python train.py --d_model=192 --d_shared_expert=0 --moe_layers=[1, 2, 3, 4, 5, 6, 7, 8, 9, 10, 11, 12, 13, 14, 15, 16, 17, 18, 19] --normalize_top_k=true --balance_bias=false --optimizer="adamw" --beta2=0.99 --grad_clip=2.0 --dataset="wikipedia_en"
Below are experts of layer 10 (counted from 0) of a mixture-of-experts language model. Rows are named router (the router's row for the expert), gate (a neuron's input weights, with its number), up (a neuron's input weights, with its number), down (a neuron's output weights, with its number) and show model dimensions 0-191. Each number is 500 + 25 x the weight over its row's rms, rounded and kept within 0 to 999. Numbers have three digits each.
Before each expert's rows: "raises" lists some tokens whose logits its average output raises strongly, later layers aside; "mostly gets" lists some tokens that are sent to it at least half of the time. This comes from a sample of Wikipedia text that the model never trained on.

# expert 18
raises: "}\n", "DST", "]}", "})\n"
mostly gets: " been", " played", " became", " held", " took", " located"
router:503500481508518505458499528503510469499490524522468551503503510495486490479464522517495465482507496501474489517488494487521447462512506520413455435518520475459506515489490510537479481547479499515467510512469484519507456487475487503440489472488486509486534478494520471467475485442508533516477498502502462471539481528468529512563480507526481557515496534488508484477475463499520512522493497477518505509463491498505498494492467506485486519493497492487485459450427498467498514484510504488483507476544515462474439519502492510474509520515494508503502501489518454463517523522469466480
gate0:514491495523475490451489484518502499453521474473502486484470520468501535499478496520504530503521507502472466467483443530522510533504505503549507498533489507496491488431476536528499519530470557514457462499481507494466498531484496512497488492513486529501497511545483487544481526503515529533470475484487526491492502512435519461493470512484461486500503527534462494482530486476544542528534426482538480490507513482482533548504493501514503541521505475480496510481517476487530492558514532494519487483526500482519491464554528507507462523506483472525484499518503431504517508514493483518
up0:507471580495462485469470483468466509512481481494507529501437527547468473463497465466490472498510477519509497506548513480480503526489513454500508507541496519464514530505505507489497494488493536517481535496533493454477497491489517502496476494472533487501455514535528498507549513522510547516541479494506527494492496508503501517493493531510473484498488487481491523525534512486451528540509494497508510525444495520514492537497514471476481491488532515505522473491545484495516509531494444501491465512528441491507509480457509503479492476450516544496517502575510529461556524482468503502
down0:465505507538532522494526515494513458535483539519508508508489489530471506531505493556476468509510544488498521469488558472516475488451502565493503491426540509483506452519497478539499498548526495498504511501497516531531501480521490507516524435477485494550486498500486542487512490488489528469514484480515491531494511505526492496483499504542519498473485476464484492519459445490507488472476491469466524483513456495507534490478426492499527508522490493531507531527491441536467500499495502502468513543530460471482502482502499486519533464447516486497498483523495519506501493500486498541
gate1:482501462524513493493525443501504495514473493539507489513517512487484522426479514514479468494525512519504492500514504489466507492506490517464474469471509511515519524489464470517483476494503508499490497489558455484521491446475491487533484472539522482489446467509498474473525489482520506493490466514467506473506519489546509507516497540473512518483499514528484547509511485498528582513510500509559474463502519485501518517533475472491481520515506465541506481521519547479451498515488464520520529506523490477494511447513506476526521567492527495532533510459485476526562490453501505529
up1:536484505508530499523473474553484475495520480526506557556493553479518501491481506503486492489512508509501484520495546501483531496497541487460564511502505463484477516500470519483535515508494464484514500479490507459499517469476468454536522526502462504474526522459508505516508526466562439499527539515477510484483506453496488538486474524451551493485497503480474528508502487506543485477522523522521460487525475479491488499498546489518460496507507497470490493514442519475473506512495505526468533498499480468515516500527449477546457506476487495518475518535496513462554487502494506505
down1:497475515492467478500525504528438473561521506516437535507523495525502465468463494500509509531462495497520529508519516479525490486502482536553511512467471524529512501511437483493505530500496489491483518512485494501516460467519469479525542495514469463528478510477508450481479547508533473518491469522541509518516532494488546478542478493490511494484527499497524426500497503485534529490515493531503536510495490519460504489528473535524507524490494542496537496500510527496459514493532465463503463498487498492441490498500542484474481532506492492481502519503492508426537526497501510526
gate2:525521515488476510476499503532467506516492522509457515487516551467475521497482527494516505543511538516549420520506457533506440504516538535524489489512498525469512500489478490488477509495498461487464523484473500549491506456487507472471494519480443494515518483542534462481531491481536486504483526530504532476516503518479504508501494507488498453510522480478504477515489502482494518517541491479528515550474495517537512479529474503533506477507488489518452536477468546492531521455569504500464499528509493502525477474480453501498511481492502455520507523536497454492508496489512511443
up2:533471484500444467484536491502520482481521533482528481497492446489492490512537483462507466523509468513504537481505510503536527487504480503523534521511457506535524516499557523485494498502499521499466510492532464509515494546526493488487500530466490543463464512481454494450531483570453484488515493515506468531502496492511486455531569510488464487480480510507516546530513505491473527482482520444473492466496527466488524467500518520477508529477498484478493431555535476483512464501500504500515545481532493507509497522551500490467503478507484514479496523487494522493528502491500506532
down2:483503457528526535458507516550477474507514494511477487486469518473505496497525498485479499499539483496483460502514510478503490520499566526467474503528463504497473495486473520514548500496504491479487528472500498527452513465490500529526497478536517506494500470468545495549569485467447507500521526524500539472528489506518515524488487508526470520549503492484511501511473513507527484535491477482476504494503566525490459516490474496555497498502524484517440489508518522544461473498524452557509505557465489463512507502483484493505489497498480526480452492498479512439524482480499470498
gate3:502509503465478463471515503481544504529469480489511536504484511503563470517451501473474496480521489500491502468515451522522470491526536532484458470474499498513523507509421506500498502509526543508465479515553468514478486468539493506521479528526475458502469487497533501517489520531535480497445494489494530512522497497501490491545480508533497511538469481536492492488498542484543546526544526499521564517487487476509532520531496492475496506496472506461501523487515570492494502476510494511552469501494498489517532524477516460485494472446475507479446501512475489494501495510479497484
up3:503516477476491514481526523520562492484519490461475505513496540472526491509462511516514493491524508492475555464488493470502478485525543502482501507477508510485533525488513475450500559522485512493467519485523491508454470497493526473499488572525447492495499517464549506496527511507529516455514485468501519496470486499459481475497504519513467529541494497488499431508512518456518521495511521522502535499470492476505481546510489534466504503505495495450514507488500508484480506539484468477504515524480520530555541479460527534556466546490511478462472472493513515490472534469477517490
down3:493509481500524492485474511452478527511532473495485462510454514529517509506477507491528474487507524506453504539497475510504499472482544516554517487515527527535478506513497513519510516511519478518484469493517506488473508450516518481536526508510501459487458502493443513438502508474496552493517480495501530538477507493476484543475472528487467514506508500487496497558549521451528503497507473499505479528530513513490491532534527499500514487506531510507495537498487433494507539523450475487528520545469558507487528436524505489462557467479543505515500506499463542517502510486504487513
gate4:510536476479494511508502491512518514485510549504456492462499492488507509484504477517498553485471511469516499515511490477513486458480534469497487476509479444506531523502531483485517517505520518497461532504505522527467486525471490495487477517480483542511499505521503526502507492550519517505561493481548507506546479487490516527551486520446498465500501504495509513482491491492465558580498511465494510538486494473493492553501498489520449506476489503539506499489460515503512505523460463515524471549473510473458482491514463489447501499515559449466543524474464526460489489506488517487
up4:525557514465570524526486532526530483433541525543504485502512490479470508547518472557501502535504539517491489489483525476467516496481507495501479508511523495539504495462523506524485483534475485507445499491502492512489504467496548475494447446531489521543513501482467507516481456502529554519499508496508488505507496453498467521503517509530507469522522487455498526530492481500480488502476513503537507528454488477501479531497501498522471493507514501474509484509452515511444458513496468520493482520509448441480487484493476485512515516529481524468492535521482483520495513498491546473
down4:457500508486506526496484508495505525507494520465484532500470502482513495541526503502503547509517483512514495498498455511476513507487489532499498461495477491497529531430509475492534438527483512430492507495519500501533529469472469477544472525482492474486504517498448494509476486539548457446475486440515486512513533539546435514480474531504505513515497484511469520431490561531495473479494454492485511498524503499531520496484506463483509493488490509503532495459503538500519540484503490508501522511507523506490493478530490496503473488508485513554441496440487494500490487481474510485
gate5:513466505530517460527585497506503491483532533500510507530512456487478539543472496474462461534541538516493542513527511488486498474507542473503511508468469442522509511540466534469507503497502481540451475470455491524514485493541480488490495533507524526494463487492525476494513524524469493523502501506494481515491487499520528502527474504540519502472481474513512476506479520510493495444468479520499486481526549469469516464471458536528512500507519493474526537549518506473476469487468504519491495552515484494507492508492490466492445518536497462490510523475454514485513507526495506485
up5:505484515488495503543593506503492467475518528478476471503503504505527525513491492503528478491484527513442521541477476489504487422506500505535503494521496489478478502505495489463512557481525477492451501519478497517496501490492477517496478485505500479498503474511493512512503488459537508500509491491508512469565454491516537505529524509503465496498480463476446498552497500527497546496477487507464478496473516503524549480519561525489513528527534513512547505444463463543501509465524530500533505519526486465465509472468489501529507503488509481535524502481494494461505449497490493540
down5:507505536467479482489486445530491471487552512503498531525485521480530473448526484485483515486476494518467491480510490448474502531468525487497473503513514525485483499482461469527500475487474506505529537498541462502486507552501511499541497466472467538440468479498474493502541537468492502478493474496488512525462474531492499517480530452475541497507493473528491492493494481467501490519504488522526530549508539494493504502485523507494483490491450509488494520488543538474450479493504516500517517511509517537546565511580486482469484479496538488515520482527479492490515532505453507474
gate6:488551524511563453522517476521506488496466469544510525520507537491498507464495494484477525505499560475496461510503478541469487541502481490507480466503515474477495498474489496542496500531533499491480542525493499546485532502466501516443515481506469518496524483488464468464499452526514524478502497494482461491527477478458524530513502530516461518534496507488506510498486482474491515537533463461534474488497494501503536481524505489509463494485518527547494469468485482520524484483505507488516473518528510494520428487474551468504547506548515540472476514490460486533515470539490501516
up6:506504525499504510516469481525465505454513416510481524480489493496517515481511478528489513514486526452466490475482496444498454555463475501454504464471486523479508498509532493513495513516474469492508535511527534527464521496503526584511512499516461547502506496490510506514487504508477518505506500459516522483496500493504471469502469517517459510489508535533531490512469481523493491511458532516503500470463516469477506497480512519545453503539511539508491501519513539506519467480437535523533520490509535479512443505468496528479538452507533530474483494517524489493518525521516515491
down6:525533517516496511468472497465502500461490530500521511515508512491472498495490494502504516524495500475496534515500487540548530495458514485488488447483483484483562533482493504515510505470497554487459477480485554555509486500505522500478470506483504497504556517444474480461497486533515495540496459486508454551520494497551539468451486530514503474496504487484524492520531515528491567543492490492517478508481533471517479539496508498496496513494533531500464479474517495483474528479493500489512506525516491470492437512436474497514511540439472510523514500493466485502469459495482493501
gate7:487520534517499515508512492454478484470482474504485486469523485527518528503488523456489481465512511510503474486491489546440505519516475498474480463512498521492489519490524513496485457491477475486503504499543496517535510501517547493507476522511465524481482508551573475514483492476472545491491536502495516532477517500497488526516490478543499521493447523476481534453504481510544509513479515489502519521514476507512504483507500479463501482525531473471453507468486555487470488595526501532530531495486496497508489471521518484481496508505470548501424525461517515538462530512501478507
up7:496493487501503477501530507494481484496471471483520461534456496511548483530478509525500469517470505485496523476493477531469502507465493500467512514502491500512548459443511492504478502516476516489465468495527536532482463474495493479503472493471526578470460523523455524520484520491489482505537511494521509453543478514466476482483493479465448498438542491516488493486535499491498560512450512503524510486501558483553505526486537501536524505499524529529488490507505485519500512511560475511467496488527500484517521460530527513488491483493522484509545497497548502520526517503530458483
down7:496485486476499494484513515498535529487483513473510505527494467548494516511533481486537533562544445485493512520503538495505489480488504479479459507454454493505553492505507487538505527492462478537495532500480487482491461463539511515508522472502514490526488490449469528484492556438484535504523503534470484509466495523520463479546538447483501453508517501512543465494464479491511491467499485503520510508482461506531488468484489517498529485489536512525507468506480492531494465530531488441515482496507514470506549487503442502506511483491515515492524486483508524529551523507519517524
gate8:495513517470500498505471514459489477493491511515499445497555452536491496537468492518482496511498522440471466480477509514523537499528516474501507459519483546497451471541524529502441487497481505476463510505526472508487501524441479461511495494506547549515580483508516496498482530500508489478546514503469537497522523481499512521505506492517455497471525495515519473503489507456466473488536496491547548524490498504520494521491473533450494493487493517491504468501512502535539491512467508480494560503552528522494500471488519490495470528514512535475530459513513504508472499477489497481
up8:488506543548499486496475478479495481494500474495428489543500478503485533516526490450480470486494486493465479504526481474535522441507530517477490543535503496476479465502475491489492516486424485490456487491503516477496517483481551533485451477458505535503494494519500512484458512514533507485520516478488528485514464507487507533520514538540502537510498523488492505534507480466509506507476481512520476481487502531499489499468519499502496480528506472521519498503433470516538489517495499511446539520572535504527508507529531490514521528489518485483539472569476528510506507476525529482
down8:468458515466472517496574489519447442522529467471506524513531510487527479485504516457512509524457458543506506504514460507482481511506508527463497503507493487496505528472495512500513457466563493516497510511448555498547481477505466515497490490545504538504430542527498475532437490512468484506489517515478481488500507500519486518467495500453503513476492507499482536516531500540482504494479505537479497475488502496528490466484472487506482452518517494493511519491532516459511481513489507472458512468498456511457527514494493459522472481490471469492496516468486482520518505504479543489
gate9:482499484540505436460519521496502461569459505490518507500457508511515483493476487543473525516517527508464507481500528493443479471537493531434497481556486477498527486526508499524502478532518504509496471488475480518555473473492472498484481499516533524470510514463520498519537518513526513502516472525477496488497504525518555566508496477482498519474535502491493522482496517507498515484514533532537510541480524517480452477481471537520517518507511438471494495513481494463482535437508539488510497509519498486465462516483480511518468462500472531515509476466499494501515496526480491519
up9:509474532517456514470486510509482487483558475475498495517545461497502561514495522514470486502536488492487525504515509461498548519497506507496492506499484492518443489494408489530471563489496522492496500507474532485518497522476486470484458495497462527501537512511500460511496563526483488509505510504485549503482519492532482509510485487553510464459490499517432508453487503503512498480496435510497526507520471458519562499494481538519494502476498554482486499499474529527506479551526476488505489485479477520519495541489518461505501495533527494480493486504514505474492532503523483506
down9:467492489512501482492478510505531507485496478512488553528489520451517489488501448498458449469468533516519481473467453482470516504499500491493572501540511476520530486516529438509500499483515507478494527501524450499505511482477522492476473494457536538481522520487513481485483456519508518509523506481478501505515457520471525500519501521488485485527498549520474471500541463506469494541470506529460479500476492558471466495486523521497513533503510466536535508479564529489483514473515519492473540540510473523558484466517488506509483484491466513524522492510489492552471516505512481475
gate10:515520496509485473496470482510523520518496513504501484483506475490488504496523508474496483508480492483490538544483508503508453512515510524434486475458524527458498521492501496489528533521497537492526456529547489556524479528484498510482512475521497482469509520511537521519457477498471471537490476501513451513527455509534513457480515508525553508445500489541521531446523508491487474483536493492458500468533504517500473467473457491429502467480480515514523489553517508471510509525519478528538512472506498501495554480521503497538528514511500513500511453482527433479487526511527485503
up10:516512488515504530503503459505502541548530479502527489507478502499519489517503520485543514504488505499443474483516483501477483467536493461477500435463489504483489509520525526506489533494515451515509465505510534491505548464447496533493576475497463533492542494425549505496500528481511486529465523484512531508491505476516547531512461527467545521483495540524474464508482494507507479476506524503493469507511469499480474502505489562462489505505495478492501538518498563492489500516489519528507490539543500487498465485468455454517488519504491524466529473499510495495474488483492512480
down10:504550467525482506469497469488481475490515503498518527508509500487509495507472482487502527501459477488509491549510530486509484508516506471513533495481538544525469480441467539473508469519527492521490506476469529504504490450492510531489552485487523476520526513518526541520483505462506588495488523499495505467507470483505494530520493521478494494516519487515519492495522503491491536505537473496470503474548488524535504508508497528532529507508530536508532455490489509480501494514472493451485501508450530506493515507512544575479475550484457431486502536545468471499481464507532519492
gate11:506467533483525502487526488520523523543473493523492481491478520509522473470491487527482496505531554510464532541548541518467501497519471514533499503493501516453448469528487511527519514531519477545531470473461503527510489492503483516510514467482529491504548508498500470503503521541513502545468479508469462511483519508492554482562505506467513524461480513481513477488512442530487483480507522481540510489513469484485499535497555503466482487487513494448488474474517486508483503470512519501510468476539494498499538484467475496510516451475540509467492516509512482496487479467488543430
up11:520484479515487510495484517491460513485483534482477494507504498535536528509502501521520528461474480513546504430484471548555489478482526520518492471512498485485530538468538514532454457499452535460468512516506493536489539540515493477530509516471456517487483499503487532550507475518483499501475488483510462512500517492508482507467504485511484460476529505480520542523515568493476505531454478500506516510463533505504533467517496480485523477514519510548501529496478486525468495505524469483502509489489465524502481514482513499468443484499456518507511475532546473525492489513520436530
down11:487473454517482549476503489480536507513467557490531423533495516484478436500462502522516522520465523502489497469497461518537515476476484528531513531539476456518472528485520501491480526531458516534488510481508494506509542552514530474510519500498455501471507494502466465521484473513474459523472541496515488494517477496498480531470511536527492484500505475470482504476509491545511467502497497512493482540540524520513514506541512475507484495513523534458499494490470518486486528456504486500503524460516475499455443523517514514502482495494518494532526498435452523514520492480521517508
gate12:496514452515473515504514511501493466552486490476504502449536462510535530536522552479509489527521486509484482509502523500523467511485523500474524507464500499528517517537480535494467497509502496489509478481467504508496440484474509517542489508527504484473471478503511559466445519519505515508494497497525472512477496507540550521513471518503524460525506490468470458486508495486479507512511517508509495464504472540546488474530500524510498457521502414504491502434462481497481495514480523502481495509482565513506537497520476477449518548484479511524516482490480460499535528494507546520
up12:501532469485493458541509521462516470537538491487544502520504491526473466516488478461471523515500482506483526537526534518506500523497514512446512527526512456513536518583501498491501497507504518520481514479448503438488505494482507506517555482483489466481450502531510509481461529499467544546493524521517480513500452511511517552447491505500485451446531491488469502509553524461479510496515456484492519460504506518480528465472476508516503471502519521500492461539492509456492527518494482515497519512503481492513515532533497550469492507479462486510499490491530497498477506494499500492
down12:491512506531491516496496500503464516509469519498496528497507554506533478516498489546507509503535512524481508473491497454503565528520517488526466510493491484480474504491503543467512537523476490535539487484486489534536495461489523474496501518464508527528498454445498501497509558493483496493496537522539519512505483550496540496567477522521492504490515464495533504468485495504529509492473519548501493516521500509506434536467465517514477486490510529520502489499441508488509486465493505493496548490501474531506534536487493469523467500501481482443459470495551493446505528551524475487
gate13:538523483509492466462486488469507451511499546492476570536484507511475499467517561502499510505536506532564547463472471544517501472519464504490489467479489541482502511498507499506478524503477555502478507492516497489522481478542489540465467491487480542481491467484473492482495515500502477456489451475474505496497510527501468503523492483500484509476480525518496525546479488520524490471472474488495510547469503508481498502546519502541522514485499535520526517451489519473477502529456488520545489550508482491501490486484510488483548487526464543532480488511491481470555523503481479501
up13:525511520505563499477494419454481457549489494496471520523496480520518496494501507469511492468492508514520494491448491505530511505509514498501476468516507516476530460491526463519499521495478536509471527503499534488487473478499498551464487485521518482453520503537504488460482483505550497490532468463516510492552467501503508491530513524478457492495493526485498526513492481482444499495490518506480524514462498497491518525510533501505501537488508503520547533450494450475513497496497513503553481557507509474517509490477519447521531456521458553504496470570475492495526516492491518501
down13:495495476503512474532500468528509506489476461542481470473501483554504490557504500481489507519512488480487466508511554523492521515492517472532507534484498506491451493550518532517476502500476465549469504483473466492492500472525512498512512466528507486510478497501505495486498518469485528471466471519500481535491499467500481532487480473523482542523448516504509481515486543486514498477479542536442454532492490560468488539471502493483500459509451513472484562483531478484534517523471435520506510497523545520547544497510523472510484490522514478487530513487495513499486489489514474454
gate14:515466499496468531496435550482505528495535513484492536487470526518528484510468506502482468515495543453503517462468505485520491461491549529487512523497505493469509494492498531516514476548499520493544533490491548498513495536505511468507524520508508491488487518539497526500495523505455527518533505533509528519462504505528442453480436496510527467495496478499536496517501477505483454510488533497498541503428496486521487528506503481483496552471498497472490508507473521429489516476482533476528492498489469491505490564460538482478480507543498538496512505461494490486468474500499509502
up14:522521534466472528498475499485524491531491523525512471482474497521491513512522495520507473493484481481496535495482497478489479483476515501510541546510518496512483494436485540467499468506474479515523513522480487481511451495473506467474564489495542519540520522519510536494517521469478485500505529532523509515479485496544433486508507505519499494482520503506538431532504503498476484466481541525479531482470487461510526518497491528483503479533522486517481457559455459489488498500506494492464495519534493469500497554467534518500500476490467474518544511450496520562501487457518545484
down14:547510517519519502456515473524516494533502529457511517515507470487458512518488456520522544517476491499473491479512487541516474538511501501493514494457477565464512528519494495524477510494508512454471482490518507463499492486504499500520519545513508532472483494480497490502511519544514488521506514481487499515465549500515491496508519511500502488552483490489469539497477553483481492456542486509498484494523552489486490482508487465525491483492503503527475547511514484599506465548531541531494525520485463520499503514512507486472484535470536501533528451548476534457533495483524519519
gate15:580530546461473470525484479478507503502511524512463506510512526485480492505481542515455483456506502519500497532513524489493507482511538513502535460499491505489479474552491506547450492472534473497489486488501497521501543525514457559496563467503476501520504499504497519494542488493567501539505505515531491515516475471466487500516486492488524538512495515512503509468496514536478518492512469490508487501509495486483473504482469433514523487492475526479481463534458485520479456454525529520478495458530515450495490546517523518499509458462518514497450518529484497509485515487478487490
up15:475492517510514467492474481516485489485537495534473502484481505528534478479518517520488486432555487494514510472485505467517487448547490519505491481520468489502577479506521454518526482487461502508506483506464497546502505477551510526493505475492448545489524505482500527506536474530545531566512531494497482463520473484468500552484491472478536492502519510489496484488489502522485500504513498524516500514500489492447443550478507485481523516545470524485508479542478483513473533525505527481450473456517509491509481519531509525514515499508507541475469502504499492475516435513501490498
down15:485540492478543506558479497476540551502460478515530486495497496508523506454506541515512464456534534487500508479529545501500527451471494484503475496432479513438535542518516493525497464507493498474531522459494505526517485491492495529508504507507522481501473459486457521527490489489508457499485473470464471462503509469517542528483473500489466467486493532510513509515517468493504506491537512532519481539454503492514470536492483552511490545453523512501529487498485488494468500473512480478495558502522502488477507557498548486527516498504499468472488466509488497513491516484496460480
gate16:502504528513524490506533488502512456497509532524472538489464516564515469462467517533553476456492492520557508518523482488494469472499534486511494512511516494489481485525522457562497525482528497516472458519533469500477511503484493468492496516491503515535461459505495468493558539475502455483493481476501457509517536502471500536504483530494501485475500505465491507493486495474521502529498486507518520488453485558485557493522506468504502527497516477533497482503470545486488547532505461493463464513479441502509489545449528495501550511496512496527502510520480471478512497465503512475
up16:488501546490511447494486476513504501531527497544429474455466497492481481488487475458516503518530495553529499492500514484524523471490482506492464492510519507502458478528489482483523539494540502511480465534494462511482473496481507532466460519503498517523465503508514456529457532544511517522517540491497517457527475505520454525481479509490481496457542551506509484488495486489493517525523477490503465553486521484466533507478510485479495495485526501533465510464479555517514507499532462526543503542438498544486532509466496481488547467478506516537522516504519486502510498525492489500
down16:524486479515495487512509506506501490509463509482544426465476477531492498528509457509443490504523518426496491503521478501482520525478514476539519499441462502493462509490467513473487463517496494484531466477461496480512531477490494483501516494486480513463472559548507484484439513538538465486446464513512551548491496507486494525489478473491499486496509479515467468497518506517507481501513492483455497531510502475489468479522478467492490450451464505465503471535511498511513502504510528533504533492473476526518535454537469501473486487457491481477476485486514466520493501523510496489
gate17:485476456474534515509471490517513480508467524509531516544494485470486519535510494511495487520495498500551449507503469481538514491493489496482503518500496478506518516533456498533515510484492525503477490507523553534493484490481473469536509477537468499533505495488496471517491496506529473494536512482468477492502466546475546425520471480478533536478508524518532487490469478480469475550493518510498514500469479502479498495526487467529461477456543533538529503457515504453512494504495550509559458484488491515514513477541459467524495480482522505583524508519493487488501483476513504485
up17:482501460495539541506512464468469515504516478545491497509518541492451477484467515547435508509514480498556461519482480499478550506507481517478503494529504484504509498523457478509525515477508478477466466516504526480482497458453522504492457485520508509518487502492522494556502503493522506460492513469472495445543493563505506524498508520488488491507489535518499484498478489479501518530467466501531498529494498486548528540464501513513436497526524549530469476469491493505453546493510506476520474508505475491531520462561494495532522493530466521529522473503529488493491480511519494485
down17:536500527489477494463448523472493474450484524517491535492457488499488499457446529519489504529537445500513505523509512497486530468499557470470467501500450509503492496512499510491491504481555480515483519477486529496500509514450519486476534524522542467440483508466508503476522497478541499503534480490496546485504515507518539470519488496492495514512486445491460480481531509500467507497492525528485484502541490495432488509485511493536518516503524526469479496497520540545482476501516484498454522481472501528509554494442483525475510502491510514453525525483507519484526492488449471521
gate18:501492512505487498461450503476461513459508513493490475448505526481509488507501495506518494492503501528487440482451493520518449507509546524485484501481528542507505508485522509483485463534538419515488523528545502541486504467505499552517520512504515467499530541497521480519519467458488507503425557461499516465529525516478470550535469517479529475501434532504482533505496479500505532496491520510496466494500521495563520504467518500501514504502476528536461500523479486483538489471462521513517498516511495508520489538503495477480528495462480520481499471484484501506507519530506515496
up18:501503502509545480496484482499506498518476470492492526492504469518511500476513528495524502504518541519507544472510483469474517559475503482470484450507494518507519458545484475511515510462518530477482495478492484508501524502529471483502505492522440458499463524509513467513484516515561517513569475490513531495485534464486473524508455501470524481515452542452507532505516486505530464491492516495450460505507480498478497487472475454575515499520523477528462541512478539504444521528493517532510503493513510537474528516523476535497527531456501504488501472522505485523463483487488527491
down18:518544496480482519462537480531586504512499491485550500500517464507479488486439468497500452518493549505523559474489490455505547487512538481471520479460484510464504511468490522522509513507472483508517482444521506515490534518529514452509511494495461539507514515470497473532504499507504492510516540477503512533473493514549529502475525475478500526520555475476504497416500506460510457516478500476487552504506499519502514495511451489478532512534493494473496467490505457474488506503507507544488502491521516498523489523500520493511521522521533533478473500486526476489483472485482508490
gate19:509459517525444547514521508534527487485548476526494490507486467488484558535521501519534474493504479511448465496512498483472486478503487532495495504467486486478520484493504563474541529476463471511498527517535489502456524507467533492505490465531478504487502513493533464508502546521476497538463544466458496536503504469502500474462491499524505458497526515536525479489527489483457475518530499522533514509511461461490507439488487513508544492497481503462498539499474505502553505480450470477515473543497542532522538497493508502518509481549514486478504514495494489465522493512484501487
up19:524481490538525478476506472497506475488507499497468509476480479458484489454529521515492451505491492548518466488485530507543526523518473499459527485506467517482528497524502482442527503476510529507504493534539491514457537526459519551478497521515497491537541504497483445477498480516448477527498494497506513490515498486474486446469468477511482462490517502525565516478505498498553490537480503524508516483492454465503513497470520540541518507494524464517511530514498504493543472503472472489461456535498492491537500491484544556486470514500524488541495528463486516509525531522487501486
down19:514480502459513504498504509496494535456486486516504512496485499503483523493482560510513520532496486475432504485510488502529510492428534525504491454495546540486512510483495536488510482491466509528538507526527540488487537508486493497514481529513471502520511493481523490472496510506482553525509530494504468501492529503528508500524483506543537505512514507492463478538485491502496447478443483491515470478555511484505516504489478490470468490552447512485506531528493521462481517511489516490535510480516531524509469539454465480482494570500545501497530476526461460534497444527499483461
gate20:502492469508491465460517565527486540482510514464521505507509428486475480555451498522458514514503501481516542454519473503490514509517503521516490509502510543457485474469559506540496515496510494511533490459483487476525494507486482554517524489496511512496506512512520484488498483480519527479490521475455480478502522526487458467539463509487519513488490527533503475474461511521484488448507543508532520520499510492456496497506453498473520470469503461503500523542503563469496501488496497498526560504493500480504541534538481523459481487476481493458525520516531524473522501485483497524
up20:472508485497516499504494537530507486495540454522474505515470452490498479523484533499484530502517459524514528497454506513476519519507473457496459514509539456461507512468500486471532517501491495483546512485522547473514453503507459487490501500542474514503524510524496530505489477501477502490494563476527479456506522498505486508539509562490483481535506528502468469547522552496514435480497506479475503460505530464555480508499459530509461479509495486485516515495498525510441510507508459490521490470493493492504482549462504488473493549490502497469507500522500551488516502541540531500
down20:518483523491530469476528490527473475487523511519485519498477515511496502513430541530451521480538497506502470474484506529507509488516484485505533500486507497507503523511485486463451470490553505497467565483477520515458489441497478539503496554516473555485501472497470518497481512503524470498480518504478558512511487500530523487469522513513509522526490485517511492514481502497520512508522529451487530489525486464492549472497547493535476511488485505511513481490485451510528487506511483518549430502464498501533512426501540485532499477511529517535504502477500525438520491520505513489
gate21:484499484468504479517512510484464508453480458507494547491497498463488511532480468527490503485487541510500437532499498488462470519505514450437474496508515497527494529521468494481525507501474491472511500539458492511466502493511513520485512502494473505495509527535483493486542457528531482508477552483499483500540507507551532506529559469511487548527479505489528524500539502474495495478536535511473509498490507493537494465522511536511507460507499503520498505496482495528490512521466507466513466525466474517472485490533413488494480523442545496515490500542511495499514538546527503462
up21:503528515542490557499505496432490486487527448497499515556478544500530462555480524531537472500497484470486465541492499524519500512500524492499496511523502465544502521510511474517513429479489452504512493535491492511461517474510512496477492490502484479481521492530502489484486488518502496523490559512499459492510493474518464460503539468509459478527508482443502531510478513477523453477531510496486527503453510470505463500501570540496502524518482504499518454501517473520456532510486523484525467509538500501491444499538487504507481484482523542491492502544506497490518493497496486518
down21:509465476529466511472479529501475465476525510500520528484478526516546507483474471552480501509516512521488485524496496479485523462483531486453445494476523513509472495515534507447489561520515523515509533478475497511500509477542507492505505521522513463524500458525533503527512485494490504532472518513496543490454561506511504540505531513486475505515519502514475494505533516523542523505497478490525532493510512500529477486525488478454471516491527452468507519520503495481549492424463491505519520507480502495504529538506462498483464488487525578503526498520497514547476452507502462475
gate22:511509514501501532519485416469533470494512502483481545498521498491558500507492506489499487477474511493499499512485533514503463543504491493495540540510502533506490509511440476474507507461479512532502469486518489459523493494448540494502501537515499494474507483493496519486494498485515477532504480505490542500478471481546506509488511488542445532476442503505465512544499501515537487529520495510477497448479482499442519532481499505478511436518513474499529494526465474551505474531475496480516490550536523474519503517493512492521496503503537431499476476500505511556474541508487502536
up22:525463532516468515504512498497504514483501519476506481486483497506508528459496512473520490529515520500506510505513493475520503448502496487495471457518513448505500508488519503500481489497469522511490493518475503500512482555528459503491490492493461513487478520526497490510550523517521505517465493502515472489529478507462479555493527529511480480469505486476483427502528509494512479496496522493492547508503511488565519519533493496466496593477509494508470458455502483514533484523539478549537533457531475535473532520523537516478503480507498499516496521495524465448548433463491457474
down22:484517517513500512533529476520548507498486507512555436506501460476458517501478490483494552506470509467534489515532517494484484528496474505518555520460543530520498474458508446472440517498489504471508528532472488474520504519497518464469497520532517442483494514517531492551498482468522483495521467496483521462483459484487491527518510502495489512497419518539481510463499465497476550477486493494503505493513514465450500502536486510489493467481469509480487465518466474521484494478511489480476496476486508467518466511514507528531526521521494446512540491507477507540511477512500507503
gate23:507477500526546469501494477487550515556484505500496501504503489520498519460504515509506481490529526508469507493518509465520456504500463542485501488493475540487451502500504495528514528529544520536512537497488457505496473500520514482520490517488468459502536505483461518497486496490456532563493464482467466484500497507498500475454502475489491534476501472495497553493459513487453560519496468478493450493492500490523509527507500563487520525486536554490475508477516506497460516484474491479506548505549492457537519495505437498463520492505512532470485508479567486519521505511491483510
up23:521514491486491512481496498502558469542528532514499506508521520492495508480463526526486480476508536502548476496482506536489457490494510498466519524504485476523487509507473483483527468523484488517457501550492452458469487483495490515525446513534541476499491522500488514501513445469579477519517480525528482505521450499471509500492467505515479501519495487494511497509494463513467485504479445454500473480493493505476480520496522468499520514515517562540489498500466479536452537515543470500456530523481476518478491519464502473479498452508505547520528527522511529537505536526509540489
down23:483500466486458506550494503467526540466511526479508485489498486468506502500513494491467523561512532576458509472515532531503523487526480471463463516476505503482539538521509479482484495506485479529542488467528499530529502503504528507509492479463503505510504484433458511476489509464503489502491524514483471466558517496523484464475549521485483524494523474499515505561536518491495498515506527518472520495467493501538494467491499506494500510543502487472517506440529532513504470467531459484542493526543496500497501500473557448510462479478489489490502470479483537513479491476500492516